{"num_hidden_layers": 8, "n_experts": 12, "d_shared_expert": 0, "router_score": "softmax", "init_std_router": 0.0263, "lr_router": 0.000535, "num_attention_heads": 10, "head_dim": 64, "tie_word_embeddings": true, "init": "uniform", "init_std_qkv": 0.0221, "decay_shape": "linear", "final_lr_fraction": 0.0, "batch_tokens": [65536, 131072, 196608]}
Below are experts of layer 4 (counted from 0) of a mixture-of-experts language model. Rows are named router (the router's row for the expert), down (a neuron's output weights, with its number) and show model dimensions 0-79. Each number is 200 + 20 x the weight over its row's rms, rounded and kept within 0 to 999.
After each expert's rows: a language model's description of what the expert responds to. This comes from a sample of Wikipedia text that the model never trained on.

# expert 4
router,203,173,181,191,211,181,202,189,211,181,188,181,199,190,227,214,190,190,188,211,192,211,212,219,217,212,196,205,200,170,175,201,214,249,202,196,206,219,216,181,185,196,217,216,211,212,187,222,201,211,197,207,195,196,202,206,194,193,215,207,210,220,210,233,185,189,224,223,177,211,176,194,185,225,190,222,180,191,217,183
down0,175,194,223,228,228,183,203,197,186,216,214,202,213,180,220,227,212,212,177,151,212,168,201,213,205,174,220,181,191,206,235,197,198,187,226,213,221,217,212,187,205,189,215,230,178,189,178,201,207,196,160,211,202,217,217,198,191,165,222,197,204,205,186,226,209,175,227,209,183,199,224,204,186,171,195,206,234,223,203,192
down1,160,198,233,211,190,207,210,186,204,224,192,206,183,192,220,207,199,187,221,214,188,208,191,210,188,213,220,210,224,196,189,174,240,221,174,218,195,236,197,228,157,179,162,210,187,161,198,188,197,191,168,233,217,209,204,171,228,189,170,222,196,215,203,174,204,227,178,236,187,203,239,240,193,225,196,183,204,199,228,208
down2,211,195,207,213,193,200,200,224,230,202,212,237,195,211,193,192,189,218,218,238,223,194,164,196,208,193,178,209,200,195,199,231,201,179,178,186,191,167,156,227,217,199,221,209,195,198,203,214,197,202,195,225,172,234,181,229,214,192,199,191,163,193,149,224,158,209,177,213,192,190,175,207,224,229,187,227,184,190,190,214
down3,187,203,180,186,200,221,210,218,179,174,206,179,228,197,195,211,200,218,220,168,182,216,180,230,178,179,216,159,205,180,226,218,205,226,185,192,182,225,180,218,174,198,192,186,218,197,212,195,201,214,207,222,165,212,183,216,202,215,212,245,222,199,200,182,199,209,200,193,208,221,254,223,183,213,204,194,214,220,217,217
Short letter pieces in the middle of rare proper names and foreign words, as Pe-b-lig, Mel-d-reth, Susque-han-na, plus given names like William.

# expert 3
router,198,168,189,208,195,204,157,151,200,216,215,204,217,175,226,173,208,188,223,200,183,196,211,203,203,169,218,209,211,175,172,185,197,212,210,233,184,225,192,231,194,167,243,216,200,198,187,206,210,215,156,210,227,212,230,175,207,175,195,169,167,203,178,210,193,196,175,210,191,169,198,173,191,202,207,235,200,200,175,215
down0,227,203,179,213,199,188,162,196,192,223,207,214,196,168,194,165,206,224,232,223,184,185,219,184,175,232,193,192,210,205,185,239,216,206,207,184,145,167,198,196,190,198,172,223,203,216,195,194,190,192,218,204,221,189,210,181,180,194,222,193,221,208,214,186,170,163,188,221,210,203,204,249,225,229,208,243,193,181,211,219
down1,189,246,192,204,205,245,154,239,201,195,218,219,190,168,201,175,183,189,210,200,218,222,209,210,174,168,173,169,189,212,168,165,200,206,228,244,171,232,193,174,194,205,200,216,203,210,214,190,192,203,186,221,200,192,172,183,222,189,179,195,198,194,173,193,220,205,207,199,227,210,210,168,168,205,190,177,166,228,197,158
down2,185,246,220,209,184,199,187,174,197,165,205,230,161,220,193,223,185,182,206,184,205,213,158,179,176,196,225,203,199,237,196,211,155,200,211,210,252,186,221,204,219,231,171,196,170,203,205,181,190,176,236,219,244,197,191,219,207,196,182,220,200,195,237,207,219,209,218,238,236,209,203,183,183,206,144,197,188,223,202,210
down3,169,187,220,186,202,207,213,211,228,186,211,183,194,208,224,228,206,208,213,207,167,202,185,208,187,231,174,222,177,184,191,201,214,210,186,211,182,172,207,182,223,195,202,198,198,186,169,191,177,169,200,227,180,206,206,184,232,205,226,181,193,203,186,173,170,208,245,230,190,211,203,178,187,224,193,185,180,227,220,189
Geographic words after the, as County, River, north, km, Ocean, plus final pieces of foreign names like Botafo-go.

# expert 2
router,202,188,188,177,211,187,211,183,211,215,206,174,212,209,210,233,200,212,219,205,165,220,195,190,184,217,199,221,192,194,191,213,194,202,212,201,227,213,189,192,192,204,178,193,194,189,202,171,177,208,185,227,196,200,244,207,201,209,194,188,218,194,177,228,183,184,219,215,223,180,229,175,196,180,200,266,146,201,209,215
down0,179,229,176,222,192,216,206,187,207,197,199,188,216,172,206,198,188,202,161,202,202,206,194,210,223,211,214,192,190,210,189,204,210,183,213,262,206,209,217,194,208,177,206,199,187,197,183,213,207,195,190,194,198,190,228,179,214,207,216,162,220,207,200,216,195,202,177,229,209,209,191,160,178,198,200,171,193,196,193,205
down1,181,196,204,227,194,226,217,226,247,195,168,224,203,201,204,190,179,213,215,195,195,220,173,153,207,156,219,186,213,199,184,217,179,239,210,177,203,214,219,206,229,183,188,193,200,197,191,192,189,211,220,192,210,171,219,191,211,222,205,187,182,203,235,165,185,222,194,194,190,204,220,200,193,206,201,197,179,215,206,176
down2,206,165,242,188,235,195,213,210,206,208,202,197,219,207,211,229,197,199,203,179,197,198,209,206,181,183,213,210,220,179,226,196,214,203,185,199,186,206,199,189,224,218,214,201,215,195,227,154,201,217,220,180,222,189,236,182,226,193,184,202,186,205,180,181,173,216,217,225,188,187,167,201,194,246,160,207,206,182,187,183
down3,187,200,214,210,208,194,229,230,198,212,207,212,184,240,229,186,217,184,257,210,212,206,245,181,164,218,191,201,231,195,207,168,228,227,191,232,226,167,221,177,220,229,193,212,179,194,185,187,153,184,217,181,244,172,199,195,219,207,200,197,204,209,205,188,164,193,188,213,228,241,200,193,228,162,181,181,246,190,210,202
Digits inside coordinates, times, years and table figures, and month names in dates, as 0.9(4)14°E, 1:00:49, October.

# expert 8
router,224,188,211,193,195,207,202,209,191,231,156,220,174,215,222,190,221,232,207,225,200,195,224,199,172,207,208,218,199,202,238,184,206,202,249,201,155,200,217,175,206,200,179,184,215,193,175,221,181,210,197,204,216,229,198,209,227,195,236,167,188,199,169,193,165,193,204,220,202,169,195,169,211,147,168,194,213,224,190,211
down0,198,196,202,203,176,203,201,213,237,189,184,210,192,217,163,175,202,183,226,195,178,212,177,178,197,189,194,166,209,226,233,167,214,200,219,181,207,187,203,214,207,235,185,203,178,237,180,194,189,198,211,211,185,178,211,214,178,196,202,197,235,213,225,169,187,223,185,203,223,219,191,174,207,154,236,201,198,197,219,236
down1,208,214,210,240,173,199,194,192,173,195,219,199,166,164,220,191,201,209,202,215,195,188,226,197,199,216,203,245,218,192,191,205,193,225,222,194,185,218,227,208,206,206,198,203,206,216,196,189,177,221,179,230,179,159,179,147,181,164,217,224,192,188,207,219,205,168,208,184,178,220,185,201,208,198,189,184,217,202,210,185
down2,199,170,188,194,246,175,185,223,162,231,180,210,204,180,176,184,169,205,216,230,245,193,198,245,207,224,215,230,196,165,201,176,167,208,178,218,215,220,223,235,210,229,216,188,221,189,205,206,164,226,196,210,206,217,199,172,210,185,233,207,173,186,194,167,209,209,198,205,179,203,207,157,212,190,221,200,221,220,190,203
down3,201,195,198,194,197,194,203,213,201,186,192,197,182,180,224,233,227,161,201,191,211,215,190,162,220,211,226,174,211,184,204,188,215,224,184,236,169,208,170,230,198,209,215,224,201,197,223,218,200,210,213,193,222,209,210,212,199,228,206,202,231,218,187,197,201,220,255,181,218,187,220,209,181,222,182,207,209,192,209,231
Words beginning proper titles of shows, awards, leagues and institutions, as The Americans, Golden Globe, University, World Cup, National.

# expert 10
router,161,180,225,203,237,195,149,215,212,169,152,183,190,180,201,197,203,226,208,232,151,200,163,182,234,212,210,196,239,174,184,206,204,177,186,218,202,205,196,211,189,171,234,209,255,157,205,186,203,213,195,220,202,213,202,181,212,219,174,181,166,206,168,214,219,210,211,221,207,222,206,178,182,227,205,216,180,199,219,172
down0,210,202,171,190,178,215,205,217,197,215,208,194,205,188,200,192,223,180,190,169,188,203,169,183,222,219,194,189,203,161,222,203,218,218,223,204,214,236,257,182,175,189,188,203,181,224,197,214,213,219,192,204,199,190,202,213,183,203,171,199,186,164,198,228,205,209,202,221,224,175,192,155,186,182,199,176,208,216,213,198
down1,205,223,162,199,206,182,232,194,231,200,201,196,189,134,206,191,192,225,186,200,190,212,202,235,213,222,197,198,201,201,190,185,207,160,212,172,173,175,200,191,167,187,204,180,204,202,193,206,158,186,207,179,204,174,204,216,214,222,239,197,193,218,207,158,202,179,241,181,166,196,171,232,188,193,189,195,173,162,210,193
down2,135,195,183,195,228,219,190,221,213,216,212,197,228,162,162,193,225,203,210,199,178,209,188,194,207,192,202,212,197,214,178,180,205,198,197,200,234,167,198,199,188,214,213,195,194,204,223,203,242,193,191,214,173,171,212,213,236,196,208,216,184,209,183,149,201,185,195,208,182,179,172,210,194,206,185,201,213,184,206,188
down3,229,206,204,202,191,188,233,216,190,168,170,204,203,179,195,232,208,236,212,166,226,194,181,194,208,194,182,208,216,195,216,226,213,189,211,219,220,196,212,221,158,206,184,195,165,196,204,207,169,201,204,198,176,197,179,200,206,207,181,211,215,216,187,199,218,187,234,184,172,212,231,188,184,181,197,203,195,173,189,190
Word stems and prefixes in biology, chemistry and technical prose, as ovi-parous, pel-vic, andro-gen, water, acid, anti, Genus.

# expert 11
router,230,180,202,184,173,220,181,167,165,208,202,200,225,198,218,198,216,195,220,177,178,204,204,198,207,207,197,169,201,184,213,185,218,221,221,168,212,207,215,199,225,206,162,201,179,224,169,186,204,212,151,171,217,184,214,225,228,211,204,175,215,219,183,250,189,206,207,179,181,186,184,208,206,200,181,193,202,182,238,221
down0,205,187,204,204,201,161,186,200,191,202,183,223,202,228,186,210,184,176,197,222,207,196,211,186,169,244,214,212,233,210,209,235,202,198,231,198,200,199,205,214,200,177,182,203,177,181,209,222,217,192,193,211,198,195,195,194,211,205,193,188,220,167,200,208,254,217,199,194,187,197,212,216,174,225,211,215,240,180,205,201
down1,208,219,174,208,183,208,196,198,210,186,182,209,185,196,199,152,188,215,225,195,206,191,196,208,191,203,261,178,196,171,197,207,209,184,202,200,201,202,213,223,213,172,184,197,219,179,197,191,179,206,209,174,208,218,187,224,202,187,207,188,235,212,181,203,201,205,214,241,208,218,187,220,208,204,191,183,189,189,188,182
down2,205,221,211,228,193,166,186,225,225,202,207,209,235,204,180,202,207,195,205,192,226,217,192,248,168,183,237,200,198,195,211,235,195,165,213,219,168,220,193,199,156,216,217,189,199,207,203,218,179,206,193,221,193,196,210,207,200,189,191,189,206,205,239,185,238,204,198,234,199,220,197,181,194,205,202,229,187,184,218,195
down3,194,172,177,215,198,180,189,195,193,187,179,206,218,182,188,202,226,236,222,218,180,183,179,221,201,226,213,151,230,196,204,206,179,203,198,199,250,207,177,173,206,215,225,208,179,191,210,171,200,193,201,209,205,207,170,213,176,191,183,246,232,202,185,235,191,203,196,226,190,212,217,174,183,226,205,219,213,208,200,210
Given names and name parts of people in credits and bylines, as John, George, von Breuning, Kennedy, plus closing == of section headings.

# expert 5
router,196,200,215,223,229,169,157,229,212,184,221,204,180,203,208,198,243,239,223,225,220,205,195,204,185,172,160,185,187,185,236,229,213,229,221,215,183,224,207,254,224,171,188,228,169,193,217,202,182,161,168,220,207,216,231,185,219,186,195,210,206,209,195,200,229,183,203,146,215,188,206,205,214,169,200,212,183,193,190,227
down0,253,176,209,211,173,204,189,167,211,195,211,233,161,206,235,207,215,232,204,173,150,212,193,239,167,212,198,209,207,166,195,178,183,179,182,186,195,217,213,220,207,211,212,202,206,238,184,189,207,232,221,199,190,170,224,200,195,201,198,234,188,178,211,242,178,196,185,230,188,219,209,174,190,178,194,187,207,177,186,214
down1,176,202,218,242,199,178,192,194,201,182,229,219,175,188,201,204,203,185,199,197,169,229,197,156,219,215,189,195,211,225,186,211,209,214,209,229,206,235,229,191,182,189,192,219,183,200,232,178,207,207,194,215,236,205,205,207,211,223,187,207,203,208,165,170,160,214,173,169,168,206,195,182,206,203,243,201,237,198,207,193
down2,195,222,219,198,214,196,197,178,185,189,186,165,177,208,172,182,211,236,211,204,191,216,204,193,201,169,163,235,195,193,183,227,217,213,173,192,176,192,187,206,195,201,163,243,206,192,202,189,191,200,210,233,184,183,210,212,216,208,204,204,187,213,206,213,224,194,150,198,209,180,163,195,255,167,200,202,219,168,204,203
down3,218,223,188,218,155,224,176,174,196,187,213,252,149,208,169,206,188,214,210,239,230,205,194,195,221,186,221,214,186,219,195,212,194,183,188,198,206,178,196,190,214,183,173,189,245,214,171,176,238,199,223,189,219,201,206,162,193,198,212,186,220,207,204,190,192,226,216,206,203,221,160,191,211,198,183,185,225,190,227,194
Nouns and years in election, government and sports-season contexts, as States, Kingdom, election, Assembly, Division, 2023, often before colons or pipes.

# expert 6
router,211,197,212,200,186,210,200,188,190,225,207,222,234,180,209,196,211,225,204,243,190,184,218,171,233,229,184,202,228,166,213,210,193,180,169,208,191,234,199,188,179,218,206,220,260,179,186,204,215,170,172,219,232,245,216,184,221,190,202,215,170,205,168,189,207,185,192,202,220,221,176,176,212,198,209,226,196,204,228,204
down0,206,172,206,201,214,200,231,180,216,179,224,222,192,160,196,207,169,184,193,212,205,184,196,196,212,174,196,195,233,231,202,179,191,211,225,240,189,211,201,202,242,194,166,175,197,216,174,185,214,212,233,186,188,172,207,196,231,177,208,213,202,212,192,227,185,183,220,194,210,196,198,190,179,193,171,193,222,238,201,234
down1,183,193,184,206,209,185,156,212,212,191,203,202,176,167,231,194,214,226,206,194,170,203,187,226,200,175,238,209,214,227,213,202,208,237,200,208,203,208,189,213,187,183,213,172,197,205,216,212,206,196,219,171,210,201,222,195,211,183,233,182,188,207,205,205,173,216,200,185,190,186,193,182,218,212,208,193,200,232,203,178
down2,168,204,167,197,223,208,219,221,202,205,224,165,175,204,229,194,205,169,178,214,195,225,186,217,241,210,209,234,210,243,167,194,220,206,184,238,211,181,203,246,177,232,215,212,191,224,228,231,230,205,186,222,199,214,172,237,201,180,184,194,224,186,207,205,202,213,215,197,191,206,153,209,188,205,190,206,197,226,174,207
down3,194,194,190,184,215,171,197,205,204,206,197,146,199,186,157,192,235,205,188,208,193,200,202,211,241,163,201,225,187,211,188,205,182,207,204,188,170,238,208,199,255,193,184,209,162,213,235,195,198,197,188,232,164,185,198,220,232,222,207,223,224,167,207,226,189,185,177,208,220,198,186,166,196,202,210,229,194,201,221,198
Articles, possessives and determiners in prose, as the, his, its, this, their, possessive s, and nouns or adjectives after them.